config.yaml
d_expert: 432
normalize_top_k: false
routed_scale: 1.0
balance_loss: 0.00295
norm: "rmsnorm"
norm_eps: 1e-05
tie_word_embeddings: "early"
train_tokens: 561800000
Below are experts of layer 3 (counted from 0) of a mixture-of-experts language model. Rows are named router (the router's row for the expert), up (a neuron's input weights, with its number) and show model dimensions 0-47. Each number is 500 + 50 x the weight over its row's rms, rounded and kept within 0 to 999. Numbers have three digits each.
Before each expert's rows: "mostly gets" lists some tokens that are sent to it at least half of the time. This comes from a sample of Wikipedia text that the model never trained on.

# expert 19
mostly gets: "ra", "ha", "az", "ie", " des", " se"
router:529471495524544465546530516463488467567497456561581547473448418385544507486454585491522470477523493486477469539546570525462490593529417451444540
up0:420553463564431438480549417482434564475436610540461485433493478515546488505447546454486486522551462484535507388518481496524433585431559492489499
up1:393481444423559524507468508469428387527512513563527463524492471527417495599555536483503511568577502459510476536468501456574453527528514533464536
up2:445485570532478513471480414546427437442563541638421487425463449511476520465541553524496426533435516538485473384493503426484466536559447473505518
up3:550392533474509497432396514474533537401484544506513516494507512502451481459547503436531527534470564450582555516471596389591473513535500548548459
up4:504539472427546503546523366512467434524591498488533486444508557469470473470520429489552447490510510516470522508535440451478520496531549497519439
up5:502448493478520637526427422404562525562468465551453539562442565555506507575532525467504438572576484497541454508569482493555489551571488473591546
up6:477493522595461553483562474517480564482413451495609503601491525530448510568510453522516535523522378402480504448535475509456394538518510543558580
up7:555599495525529542505497501510470421488507522459379441501471588490554556499510475501519424472558439503498428530457492622505570465450558421464575
up8:450578548510519397494477510548496524479559479487447449484555490444494523464483409548508484468428514530422474455433536497459371470455484498483460
up9:422639505505488488467607443577565524576508618509554485524486520481485488471580514457515476504516542617528404549446475540476428459533476488476511
up10:520551542486462474561536384604513518441471598461546523556456523594502512478508434555540498489437458492554535517513525538586486300558517539523465
up11:545495483509493469500497443549537487521515505507496386574532575540504528600474474508573544492548486458494449465464536490533396536550531553490494
up12:417520572549508496404355501446499461475363537553414552581496526434442576525498502532521547447501523461470506543455563540546478517458501466486468
up13:532508540517500507403483484531445438466545453538587531557502474645453475467473475541495566533419443482493568507473485479491391473563508471575444
up14:546525551443485472524530428513590507421559521481476514516541442526553511472528446496467486522449421479505630504561473441492543476483459557504499
up15:478522507480411470581557576538574620506430552510507599571450414506521447511484467515447439585422524529563468521552517509510484512471483495477479
up16:558559487508550487512393534563473480508547578570566473498528504436536514584349554437541564536523482586577529462488487409559485332552554529590584
up17:482472518620497485532529558512495511470587515534485527580409478544411449470463587477555546510500555585423505495446532466519483483574474424500528
up18:471540448440490442488497493609560499561528463393547590467453458505486460454524486464512539426518422443490534484460474450514614528504433533567463
up19:392443365508554522556582432618505469545567487521444559506516464523524489459454513516544450505484448446567441436502504485469475394548480437512545
up20:480517510477519494499463579530559477543521555556513557518476464500567443477523515565578451601472440657575509427441456418498453544489557443449402
up21:488538457496469541558557581496498470505486446477552501452573417629390485495489472510552447623400417567455504481518611473467464535487512453489517
up22:437521544449488527414583599487687461499480502404498541442497440561461486467476422447564436468469556497473493477507528540436466486502502415569512
up23:507471484512516481553413549508492512411566471526570413478437502490542555542544445506438497567486467526572476408477545462550446516483506532436522
up24:407491434438485457548493528507522474557476570568506498508460503478412454441553510489450425535419486474381574459485496417430575531486523516498430
up25:577485459486455526543349447577526497478534497502523429507484500495462494535450530691526528505459487530590537485580540464523535548543454457538507
up26:554534554529532551449570598541536511509506573456473533424446508569540547447584491492412515507537503484500408452494507514460558445304524406468533
up27:518539446480435645490523490547450459554534443522517484523518474638490543519537448461504544528433581513498566502426512470578524498422415533562499
up28:552470488472471475480511466510477505428508492590566446483459504457495545448542553476534533467497531562523506498526464377421546547638562519420523
up29:476482530501493420461502477502540468517516554443453595540496551560526524435422516582572542487489531485535565561548594470470567467554377434490493
up30:481489444467515469457431511445574450506559499399413449529494514558511483524469522459569558517554560589499582432575525458497497424521464566549471
up31:421495565504419471414506466460596418426485480468525511543501509455443465475553523460444514477487471491558570432539457501465376524591639498452529
up32:545568463552474456477510579472447469400482563548460524480469501559531552548536481563510411463551545555417468464462405544451471432455522604493560
up33:539513497443524485549511542477489497523481454478576528611505518526545539402527551499507610512442554442510541552508595493449472459459482562539443
up34:521522500475471467464493546450558573540473496469475459424492534494447482469604467496520442485520571490407580476491498528566454538486529431454439
up35:511583513590509426516388415490566557524545462612511519537565568529448460417532481463480542572512459550501607524507411483544512443540542545429508
up36:541504493502509551493464589555485485605483458449527409448447488546461412531503503550506507474437394539552525470524510497432520561473452448509561
up37:395438528518496473515473531561507580501589443486585450555497603411490626530543482516443501575467495534466370516423428560564497543504505494521514
up38:361486452568522535617514512462516500455469486448439511506429516604515581501541545612508512542517502471494561480504424524395445566483453511502513
up39:485459511504434588350426385579471494514458483492604516518475607520498385586495512546486415498515476469542532471629468624508597425521461501520516
up40:508520422552500553553495369557542606543397524505505444455504509514552528532533576537470462532534527530460454460527555530487440546431587525405525
up41:543589440469470523522455550480509520484554482547532428623486510561490544500446502444456540476534495498487447460452528472500494507579544423506420
up42:541539423532486536488441535516425563537493418593514482474490471441418549475507510538507536472473443514451526507432547454500440508491426541454502
up43:483450470496510515490531590608460497474447556528462473415498590483563589519546531469503572503586514493541517582450535406463536457379526513441496
up44:463479455496554477562468356524550483489475500501511553532462487575487481543430557576523422464448430476533473513468524576518482571417449517532493
up45:494449394454501508531504501579615499479515452499444582495498504458556504525447528516390351498470436450588485567465455513450549465426456508434569
up46:481480575471464537571457495519477454536564454597423616529549616468517503492447518434509419517546472462482480461506504557523432523528471552504443
up47:509526521499498569474526507487479590496539520501443488562490467462447548503492603514396370523441493579454622472534437497612499544433495470557449
up48:506498463506521549605468445472497456595601554496540431471576484526436503472484528566491477488446465627420483505483489477442502510503567563498476
up49:560531477527450476463557484504487467479542535592533536450556518540560493457346496526549428494515462475383537569513508449431462480533490500466525
up50:434490456519500485492477463531588485432553484534355530566392488453451439533538415490565430512477497446467487399490440528465512452541498421507565
up51:556454504491468470479562502500480601482583463497516624467427448610428449513438424544536439492505555518408526435489536449548556414531429502521476
up52:517408514479598519541477481526526558507445454530509481472619465466398532576491549491594597627556503437476572534476400494550512523465499494537492
up53:509503471523421493532627463526515436521477535511546484509523527470500523489499476425492495523528535436579554457481604526551574468439489472426504
up54:588521413399511518520421504519536496530501482516513455555504440536525570536487518517530554409488542533484399492516525444531517463497420552540556
up55:491499542497506542515555451597641487469561514515452536532536502543464429438580477397530598537469418473560519488602412492510497530477510442518500
up56:552526502444621441541479454476463486517441374463485479586552578447565485531419508516484527504561475434537485456485518471539523531533529512461533
up57:442420501454406518422483491435504503469557620496431488452474494483471496499564573636466422454525505521448577403503643484512561566569541453491490
up58:413470425528585509491500560459390519492445462562506481456511448486529613448508414490543500432495416521490452426497533492503460442477485489537391
up59:551586513560506424531429453463555474501504571500516442468515461450483409490474502459514397621410444487473528506546583600499480504513463410516558
up60:300434431602530439546596469528551412454506556394476534508540572469546517524473506473510471421487513489551482557477530438488609448474531508474490
up61:551491533563505445546442411555509505398515512490482526515433498504524422520475399461425490435508477493523415538438554499509544573483515480582572
up62:496462529474507485336447495467413501527469514458529550560432482623467555482482464503446513496543461586554470469468575583502476464477542546536472
up63:484588462475458497535589560424475508462495495452495393481563474510534606534461387495532524551540532486495509425461531616487433508534493445556548
up64:541461556544506534497477423465466498556471568473574553567398541545465472464595522447484475527451515500447455507502398613507431545596526450460474
up65:486586479519594473571519473556453504527563528522385491650540567513394558500509472544442434496544478418586485493546554528494617549522442472463522
up66:517523276482447530432543496479533531528522516532432558466496614572482440484487478456542523603537450481433543475422536457464479503489474445441588
up67:538489466472479589523389470508484485509456536487526459517510530452524438528551537516485556524608505523556558520535504527545447483577556475639492
up68:532457371465427529438462466474425480500463496451517447534499527465463428531423503428520521523543590540499516458563600496471500549499481526449572
up69:514543496485507526477433448513441498591508490421610473480566441490376575487581487486553553545569507508517477602477531512502586443490494434509474
up70:483502518549513521507463419500470513453570477508485466590571514582482431442553425395534495450399420478524412592512459483547472553437533549480508
up71:530541458482545541576528477520514475519456489562514486474516500559455483528533486533529483510549468598449463541539480556453573498527626554525384
up72:513471533600547517422535464538523521498488527537487432450513459468490534447559511532368417476502475470484510467511412500546483446561580566514392
up73:459420476466536483573467454488549410536419510390510446467562556494467491551502494529463564494486492534378462473574495493459486551548512535509471
up74:418509425488486492421485461493526539589573575549463574480435482516539519508471548538424398590503614584504503504410421436506557528517466443503482
up75:546484418506461445534473506525563436500619485579458441560469472530430477501426605535495463561545440446489579459516436549544427527531569580528383
up76:500603535458519512463422485397463517479518544469456419553531511468566596563578530493524505509510484585485427464622499456424566542520467474589548
up77:533479465469447465543514548466551558506383445530472447545427590463558446572410557625459562481577532528446559496475514549530479557489454432406583
up78:433540546488408501516498548703540533563555474507504557425456524515562475582481410621457402517511372519498511539531483575597477475505524455518484
up79:466486476508556468480572473520519534544480431510498455653526569482469463569563482493504558508453450481481450509498455489480440459507453458368513
up80:519472439482441532470569547477557489494514437575412561521516471450551410423447496611380503578441507513427544454509463512468541525541423540657553
up81:407498596404500548469493447547462454480559441486424515542562580400477543453537561503418544534541428512479431619480484540533466486492515478474499
up82:516470422537449533589528450479473540449457484481555476528623484511512541622612461567402481548466453548516476527504509502459479516461480598530475
up83:437434454411446454517397477595612449536541534498529574529620416628555530402529508572529476558512532469462537439506499470436577548494476445496494
up84:519515536603565505441515485520495463482545630517577441433590535505493420498500474498493472492475511472480603520575473551527534470445537362523492
up85:459505483449461544491427560482492430482528524493537525426534520435477446549563515473542515493430474445451523454426539573573501521493470589518528

# expert 8
mostly gets: "b", "it", "og", "ow", "ef", "ur"
router:422488484512528469513574508497473419525568443466518500504545501461597451484409495493452512463468511396483512531535523517514471520531482467446499
up0:436591493547543521482493464505474438581496513521530376549462524573497549515509529599437449556495491507472366464384448418434452401426502503479575
up1:485388601466526509478513488516493489476522447471474480511493462532492543512537495523398459544468488501485560484628508463552445562501477585515543
up2:421407362580506519452441594596495489514434498454541494502504480492448497482472569487490507481490443504417476547537473496435517431573523455454628
up3:496517426426562421530526544484457579524456573514565455535456512554564487438413504632376506555414450451585557496483504482529480455557482475513547
up4:533541529388501480488413468722467407446475464497463555399508492509486431483570479475468465481493495519602480453466475509545435496460451461513537
up5:543530470487504506511568511653478469396583499487523413496535531479510513423489486503563473506538524480480560453549418522524374520462577530570407
up6:487403503471517524417513505511516417570620489450497512485466536500504495503476535503459523480614494508555417525481469534385556432567491394446569
up7:389446421511515546580498445615511424486523383474453465525479620487428463420524503480521569450499542479431451466484444446499511550498458460468537
up8:461482498490520540400430485471526616520492476507396432490527505466613504484475541485498641428490516465502516472565441564533502436493540514476516
up9:460457511412495436541410576526519507493569625519430535500548463521533469508475471488499596507554574470492482483490408442465474539428383450507502
up10:499464521541488542412544413663457527612521535519487418512510488470524435565501457551423478537476455460521407499561562567408408467501428516481443
up11:498508424499497539496549461479477497490489455516618467512550449552530497433455480522456457463511471571358503441562655518470493473474468454511452
up12:496473526500551514478564501538381460448481475457473462503395520411544576457546475483488465482515557532495496420395432581502523486570476421477507
up13:435515451572448506547526473494493495491436517500558549568541427618507455471486455438539520510509564482516473572478522461390534518477473404505425
up14:496546459519486500497499504613450576455426537406551505599468521538520535491472490442524528470515533504358460548463532538531546548513465482520410
up15:516582496590576452567492502481583406464413442511541490549596530472508582560507485481489421475478542467492485484504482526558597498491537490422487
up16:410453480488580436400435455501484529503503593519511472472580494552522490432510509563593494592470551432501612531478529459444430544524591446519489
up17:473500482539510471429482612468496499465493516466421455511517560429559508498443427428551381481503460480473499512436542553444466461496428426500566
up18:564473516586494511544465523440578542441482472466523525613465435426444532496492527457605503431471425614491441486533501499527521475490537455495550
up19:489508536526434434504431518475450503499532516474472477547391507511532477592558492524518578526575531444509435540481458482525519567461530421437562
up20:514543466550546497451551454546478480558535434373460487628547480468481582476461540530558507510500496537514547468382524463423431473469531440531521
up21:543434588477533566514514524603489436573462470456488562529563503536509525537514515408526476399511518453556510512457480483469464588454479423489392
up22:494492450485529505570539509534428463509536606608537438557462467416498576495437523521466417487501440468551484428436578502570384423513514554530592
up23:458535544485524480489540453519467462498485654476540434448541528511505536531549472537445553539491492464462453532535429495445411430495498508440436
up24:506498492438511562533519490468509480365497548479480561460404428432498443427592454450441514579522563472597512437524498483548575514514467480479482
up25:418428465448550499497453454518462539516448541519607516507424500468430410536416516554531499485469514530392523466465481446489464472382449457578541
up26:525416589484487506407485540468447520464519507568441545465471407519510414422547479461504519523484492465468506493537418467516535469630494387502444
up27:387462501483500573444464490415445468530460463499506543489547521588400436456538420537531468440535607510551549400591572484499471409526439493516516
up28:484509457460525552573501445495553511507538516388501471494502452609465480467475510527508499505328461500494557561487427456482445511473445589597502
up29:457469478574482586536492460487582446478458482314493531500494453523491470478532465460525470540501474498419545507516485422412533627452527592499567
up30:500499482453522475474515489511484409490551503498482501432526541569480493523436464507463458492434479557431495513514578543481498527557468568474436
up31:452558478497539489487527528501474467461558479503457533489512515476526496468410467634558512491515528536420512470431488487532538615571483484535498
up32:575498543501474431422500497502455566521466538382465527512497442604562478491481497516471548611460469515517454453548473529449490510532490405409518
up33:508481530605611584462538536604418532532509479448522520533509503479449445487476482514471568545415510500548469545476459502528452357526503479446454
up34:520534586557470514501441503487584513455388379466388495520434495471378453466535525490485521549587520471560400575461503444424439507526476575552456
up35:530465495485481452480519677469442546471493543551483554470418489485537637480567493582455510498508513489497440508492490589482466522546467579478555
up36:488410486507486480452511538533480442509493521477485545521508392453459501420565414595441425623552539470566501510501526438430425544452493544475492
up37:441537510526488674516482512491489571515474448499482573466488533470330492520531447545487430511375462460548501460545520514403467482499516428413442
up38:534431601480415471489424460647534542532487573510549473507543511520509487401483404611464531474532495448523490523556504524502434482505517421492456
up39:491507479415550554458479560421526514401493518497566499506567623399519562550399575474487504456510512640512425493520444592576475490534491500422523
up40:565553429552483504521503530551527530520514416553498581456490454553533470540445564554544508507546487519411569492461566538586489509456519513514459
up41:494572552482504498475501422505525492451495565463453549496589515563458484489488521504487451490539484493412488450484456487571624586384544479626433
up42:467419559481384500563542497521494439458462466515501477495471414447474442461659500487448434457576520570454505469459570530494621443472533580543538
up43:527435452410521501548416508538500406524464516497513469439411604496539460480542551580527524458584493634378518485461494527515507534524522437423551
up44:506479446426516532576521476521497523511500480489491471627604538460480666560521488528571590507501515430488513485504488512491547500457529451547534
up45:406481433607389482534455378517523489507527574570443497530449549498542424467506483516458546524526513495514386426505638495507487530543492525390555
up46:599409513502470411527489560497495549489431502559476536432504559543482532487534543441496521461529509618596348538483542423478500483526544508433479
up47:489587467480490442475574493543439569484426459483428520532551490501463567447490519468490568563592545571423504598480503499457493544526500534577451
up48:542534548481566544493442480560544565448512502503554480520547506451507606442465412541513506533525439504474377552486608450511422516474512523547527
up49:494479513500585488532456512621477561449546523446481535550548513471574596427533515413492502511560508543548525608579585434463415481538530505545553
up50:485493474459421587477555517565481586522569420443569434457542450503571503600458511518445422494449540677403460508526475495437540510464526482501539
up51:533581492570444566573446408466469510489614428560456520520461396498458555529478485465500547500496508496508511515519435452481432564458491544440449
up52:562472473504491549517465478488518478451534556512587506507383535537572508495549586550515510526527439527505557463520496434461476468528510518381579
up53:503574390493549475506527524523463458495536410444484532455505523468522549499549366469476490432483554577533484504506462388413475562518505445534508
up54:461559514539448577449601568461514447560473545539566514504562459521566504478459459493553509490555447548530481503413537438598478499420579469501479
up55:449485550599541497461506504478476599489518432468507450557490566530531538570542496475511422526432592455475483435549535535532447502517561528519468
up56:427497458553457516602572483549497521490515531526489528580453558509512584475510519496536538449506540514575575434485533500486516452502491521426515
up57:432530553536479501445560430467431543521507555532556517583460545542562510518483481540521424533523482413479525527484450483466470414413524483567494
up58:504493511535544530468465475419432498490557484508427462506494610501519499462520417520513547543489465484471563450572547491503478497489602577512580
up59:507492548517546580526502586591590389531522479478522456492508495523511521468505465455472488549480537491499529504526445424555472470436373440460548
up60:515500543570491480411504548627505433524539509415559545565396498540472517523536562503441622484558381478496512470505474513520528457467490573545494
up61:449460608526518577475557426467518622450520520484461467529446499523509428567483457454438426571515530474460458547522420507423565395437528449597550
up62:461357491419558413539543509603484481452483475464511452506530493390467578479418483429512436421513538552453493459382483548539452529461520599538498
up63:486506523479539501434497615570526453412473394526483506516518513458518479521484529534472612457581514533514460500581453520478534515431493530450554
up64:465543415488554491480561464496451459500488450427553438515509462534533448512478489530527531561484545443535421474500520535476453510619554408624448
up65:561519473443497465550516513535478478548485505499517391420591412581458473530479542507498560495517569543505521542545442504466505470482480569502512
up66:550510527480527514492439474473525533494482592506512479547506460450485591424473550521470412430483629478456485500515534502542539508570532513546523
up67:509455544547493551492468453465549402380535500517513606529546509531483506508550505431523425451458514467493477561445378552497455483502396486513443
up68:541561569506534521446506488435460516511551515486485438490484441459475561411472568547543458491529437436519495442532550529516452472419419564498533
up69:453428499530469441439552525561515475546513558400523512655572540503565467439526496465529504419510511537522407504392498478536474513446509472492439
up70:547476569547481508464582479582475466527444550538532521504437473531412475503433488463569349539550549534544517468524469539474468540486484512499474
up71:508496480445412479510513516486540482539486448375464556449499524629574494564484482533493536450361501577522548444551570502635443482485468429504488
up72:481489508447527529419493516501538483429526490486323481499482541605424480531495549573549461514560583488426454501478459512523515439500470588510530
up73:497467381507506580442534538591504496508618471453452496523492613499507480516445432528537534449433451586446486507576547439493482488459534410467537
up74:450586517573540529445561462471471491549564520492454490507474457494549471481525455537500537459547529510443565484431413566493526457555394431526519
up75:516502446534449530404492501478472524551453486468582354565488557501446471504541392512443517585491508551486438371565499436491513549470495559378579
up76:466473568395465516506478550462587485486376576450490546495453485497476459541524548514496530519435435510522405549452550454582516410474575596433493
up77:505541537509523516408458524522527460553526463444576350499529517454361468529412515509518501564540496492537494432559508590429493531548597495590468
up78:496492522600464520470458532451491480426528496572535474412468524494520503485490510493585446465482412626498540492421479473516449442474481516439529
up79:379549514516414426509438479513500458509535432571471477576431602446525559464475467496569495478510479472559542473382513514506440565472517502447511
up80:521525465490443487525448428545513545581423515493535459473506512552462513438496489527524568439542466427478511519535442542504500375547552542622509
up81:509477489433529504435506547399458511538457520593487510540572461499515508481495430497527558498426604454535482561507498546392504492408424502499416
up82:525528508477517519454457455486474532452556469450382471478558607563511473607505597495481516490444526530500524535526595482558451560445475525500558
up83:473438436515411461493523431596540499453636501457461541504598508443541520565467507511482545504560546506478483469538484522382456556485536505535545
up84:533415467406531412546497519526504432538463495534509444524574450496561478504427385487466521527543462504492564462448486471541544421458491540582530
up85:544456461474468422422514466453545595459491461435441593489508425535541518529507425541461493540478505582477520456526499448501497442527461489426460

# expert 6
mostly gets: "ford", "ham", "son", " Smith", "berg", "ington"
router:496479507535563451529561546488599490539628525537424542469485456486503527489514504450548544455450493513582547551520481420508383560531482408544536
up0:453643552525508447508492503524531461446484451488503555477521477574413616535511515477487366588530551583577477415482503534557439489502437518532536
up1:393495526441378439467464470545496418531507549416534495610547523494460544589507413445448498467476498496447525545542493479388442555550442553552486
up2:441403588484495510484461572577455468542474320488496523515552546513450424536516425525482520415494537558571561490578532460485458515526519425499517
up3:425387429509503396458567443520638439434418427469478489474579474467393529521442448466457565391531484490472557512524534478512511527509592475511526
up4:528463489513523482494486497498528614522542615431547459509531539515541508508540450449463499508424534553497527483447477440492451536471398454490437
up5:471563494445552470474493482598414426502484497515437522617520494474420398435467539523413559427498555552622426526508535521527459475418554475502590
up6:491401510539533472484507571425408466388442606479412542526533485474468508512530491507519475528473547539463421522457528492489488537453505534608454
up7:560481489488499514489461533373536565465520434564617534480567596483475574443500541564482469549596502468469419544544472582483536570530456431465501
up8:541596558461451543491441426500568516421568504500527601505539505498428528394491572630500525479465543525449507572467501595496442563533357475534504
up9:408562559365458446477522501487506435479475495549455523464523590354447469545532502548624504440390442464529445513610470455533463574461501451450438
up10:352484520556426518571574455466517539433412487430429551435461470558463418556544511530497494570491480514497532537457517507448489462520417427512540
up11:422534491482557460578539478440558492504447537564496460478511537473480445348541465480420540467493452472484486374443526503486522488473384457544557
up12:586450512534557532485532400442407443519552428492548390545515463459524468476523490443548475507482494462440491461527469528484472544508486460537381
up13:456513509560514504530494514517491601418479461558467491505476608508465523520534462509447495477432566483545501466529547492586450577470517481566543
up14:524529389509496460443517510483458527532471488526528366472483497490427604581425483475368437478495458521450459561476582429480470501489475588489470
up15:486595526466304463448486612568474472559506492559523547473471488530642550524436485550571494580568474543519548568499512521387586475437525427488517
up16:496492552532417476570464552530490476553444508546486565497427464506458513563513542382578553458489417506543523503454569481430576527588524498442570
up17:529419470537446445553417559476553467485541500466499479488408452521458506489497545489591523437523526467502550488467452455475417442539537625445503
up18:506507584589465531577511505450554507440465556463545558504385574470475545569462553601488480561461545424457491343492579522479425484502441444404526
up19:452485551509505547506508566564504474435525461472528573485590463514464532540445467461579446480478455485511444443488527553433474544478621508503478
up20:452500428502564509380535458423462561519463546521459540430519523482371487607434448559469501505465485503544521537423464498481498533544498498445572
up21:424557542452529564484497508452516497437470588571531550521470578596511508599495518469463515463469473580504465492486570511541504564491618465547527
up22:563561595521412476552419537469420598454493437536514441516560502462507455571465573440488534495524544513506473486538478462466529587491560437488542
up23:578448395439453578495497532457471489534448403524499482555482569449547456491478602487540477536513547464501471527466480550526475373562486442543440
up24:420503513445587408486451503439473573440582432514493490503521387481428486508544494525479508406434589540551467483499492450554512494495496496412397
up25:506503538533422599502655438521576433506582472433544502484489538503573418555535461519465455470545452427460493527521480550510607424446449456548452
up26:430506553476498475481489529452567542523419478442448476548459528531601529487518521359512441400499498467464567447352479460430465565489506476561440
up27:522515542510452453441474530530541552416467539563555475506468498576552560488489577568519581441494590497410444534417472444411538461480461465542500
up28:416475514459516493380448525495522562497518488474438536567555539417478491459474451557516470444538462426499533508559539605454568508474482523501517
up29:453566470490476548518566426561540504447489441483579592405511648460427517475480413485474525604511524516554572502449459530475450449389424486500433
up30:501419512507466495535495397484518475480578587377470449576334587479383459516487427489437488514502444529574519494457492519604516459534448488515456
up31:502605506488461523410461539496468473490479515401442566574435502490473428457505426511538510458527506551558496494526486445536536554536494482566614
up32:503510506497510472495499428424434421510487504477579560485525491555602489471509460541536541471461482606552361481423405436553559526575557469457452
up33:532512455520445510505409539515477466508374520462518557475418464539495454520565540465460516461610426522580495561495536563521588456473442489509473
up34:409530495619496548422520515526496630501504412528486423473465550540523509513512538518489529484446493532481567447462516509504567571571600466471420
up35:315502482521568503475511496467502468574407590576406513465520552568527460569411538439530536564473514579608511595432551556446436433463482506510564
up36:500428478612490529524510511486463473571597487522574385564532531404479463413521514488507454556506472564509461548527536441529461409452445526495650
up37:445476480502503504558423528581557544398515540399525360547440548424514432524471453480474565398512501458562490444539548472504518489509548499555488
up38:464400419571526549516524454520482476481506531531534439451521573456532404520568490500554437426481520552474524488439498526456626605394476540456469
up39:497512563523490450596500455526432578505502428498465454438491503536533506484522464566491524463471460539560503556507541479493515429604568462461393
up40:450540387530521544521581455500537539399531472455527467445520499552486550589484409486559497530506438556546585451480469482576487424403546428527543
up41:467480497438474512343540410544385398550519542502386531481579414458443528533514574518495555526509468434473458511469501562437478524477479472484548
up42:468405416546524549539397459557607532569452470502468514456548463458540466473534516441463543447533520510508484513427441567511510563556451496472544
up43:516403505440609554523456524582443462453498595372505499440593589532432504408551552481461587473488504573546558561379500616457533409458536501580501
up44:548468588523522486518545477469503458441603495503435433427512510532473492480527540553571476562516470425526585491517441547400548387539485512497571
up45:499435482593550412464459441489595513402494598487492503441444453510539525518467517482516494452539500465476501520570442512442444392449507481426441
up46:491442462406534532486495515508486534519493457496488444524513493449520447390576424458498548508511556469500610512516461392549492487521553511500523
up47:429463557534511529553598460505495503455496456448478490492440540519445471423613482540573460565438475482541460467504441524534450472460485430380370
up48:420571482480515530447516476428475544463559524482458481415500517521560513533439467497458497517469487570467512470408500482528455458477408377488536
up49:344519498459556527508505425526497426535575475502472507454405529523532468485461509561417538435490524602420498529533488477481545464570533624518469
up50:400546569358522446484502535458520402568486531435567473480478531509384518492442565484483530506461483520529534518402413408552449561438458534501469
up51:431535530524498593467463515429459496557476464560536522583529459448425532427561465545361395501534476462493576474509497467426497401476499486507443
up52:507578514456469629493498465568581552462562436516550594548440505511458485487407558586514431578553471546479497476494508500528495529502478660586582
up53:419545468453524464482543505426517525438520500469483492427509545476493522593559508533477497529513546537554496461495522441400523415536544652530517
up54:540604439548497611515518431425456494498489469472493455523544460491560508513550491477474533507548575440434467467501523495551443364437509522494535
up55:587491453572476429478457505549483473551558550511491468443444528437563455505454546490373537488506531497497532525483443506538563482536553453579474
up56:529453552469541419505497537554555453410378464517421564488446545479482440504526434479502535631467523564487459442519521510518612429549532420391523
up57:562611479535611476535506492486487534469545520485430484476532457602528499546449537474540467467498486480608442505355580424549485479537481536476518
up58:510539477431467499510444587494508471593492515617545556561506496506556470432531476533489454452451482552510418462474550559523545530465487421503378
up59:462489421562555478553484512593440424513503441506415471522487476466589554530509525488493575520567539517547564449396429611563506517523456505558516
up60:518504521458557494538565505558564488515554597495452533446472494557485544483461520492541559552570370569464510513508421426410523506539433432576502
up61:582510496433581478441520502486498535439531476486567489502501562479528503468498559497444504561482470474490549546464460472462551539408455432566428
up62:428457560480572573481434554434555481536532451548452432427622500496536533547573482592517575428550495427466470467371553488500592505462481511546493
up63:534611481476484484405396463466578470465520430579473524518534430588528470494492451504460523528501454444480541534467491437593514531542371470468540
up64:498511606407402480561510537565492405491582524625487481479462514492481483488465525427424504556566440541362499516540523476506538472522523490520451
up65:545545605384517471516498521455472452459496527409496459560491529569476542512485498455560498512472375587404568524491474560540456466541479483618507
up66:630449505457547477470432505522565534534451526472460553560542482484458465504463493464518440431576501469467577524538561472537521509526583563567550
up67:565466466482478505462485461495369510462555484453437451553526500539482402429442496530556501518434510478500431500513432403366425487514437535467463
up68:447542459545518450430514384464435518540518499445457571470559546629509540487521456540496527486509479416473491593560517522458429477447621483492508
up69:472465427513519530441481505521401452465548548488505595427441485405440568477472401492434532521592517545465528610525583477503502527374452459544526
up70:414534483498465591497523493577517451575550459497559540457482458523489442526390510476537468559447540512460559488511491450514573436512515495520509
up71:456544486507513493521569518423575490526428519585484456583496496575490548550556390410560440456419559464492516462440536539503476532544527522527520
up72:544500427569596461466405528496423456413541560512527512502463574495557485584388475465514517471433442491500518402525618502551526443456448492553438
up73:489506519392476571544518581425545628483470501420498529547582497409555446479497448511491495445521485461538498514419495428525521504555597470442452
up74:494532513447480388436457551449417452530475477479564437488502523520511567512549421553523471528459520450490582460520470526532547374504508458483513
up75:609466480474481461478465562465591546540552478575547427514500481575469450476488526645546379552454533524554488522580526504527456528389507464498528
up76:565539488468516545542522563453537507528491619478479491596511530496482575471583527469524511517565520471481479539483489500505537536460519438402424
up77:440420442500523553507541417535520491500626611571614462483520484552447558485518538446504523468452586486520506538537475537576464513438423549489495
up78:518517555553511523516487516541507492472390495499370488483467507592525479481524521456464502438505527426462503453544465452513509488500536486574574
up79:481533589476442512514552497470534475397473474496483481531467617468522525482507512543465578567521504475462554429558524453511498420467567476546411
up80:569529507561500504426481594499592536491588527507485442468480551517643463526554582563519572539574479524556442449454516383535500429391571539490489
up81:554442539546600516550502489451526498470503502408564500542427461466544570507548527546526498623462574577475514557427501443515420460512452499521407
up82:538567496473512501516500390515493532577494462476517610531604495464579539481461476539561508456558524477430570473577484479453544454541520489354590
up83:534445494497389623520523418589422456471497504508460516485494511502492520355436562491561477501478484540540534536583417453474508561569548515501505
up84:519438534504542489537516487535637522484548516529484533455500547486484496470425467459460455508547454544469629485445477561469485556551428621502493
up85:547499559434559582502531537522572500543448506520501517466600420516544520492457515527490456515503545586449497536415504505491471493573398487584546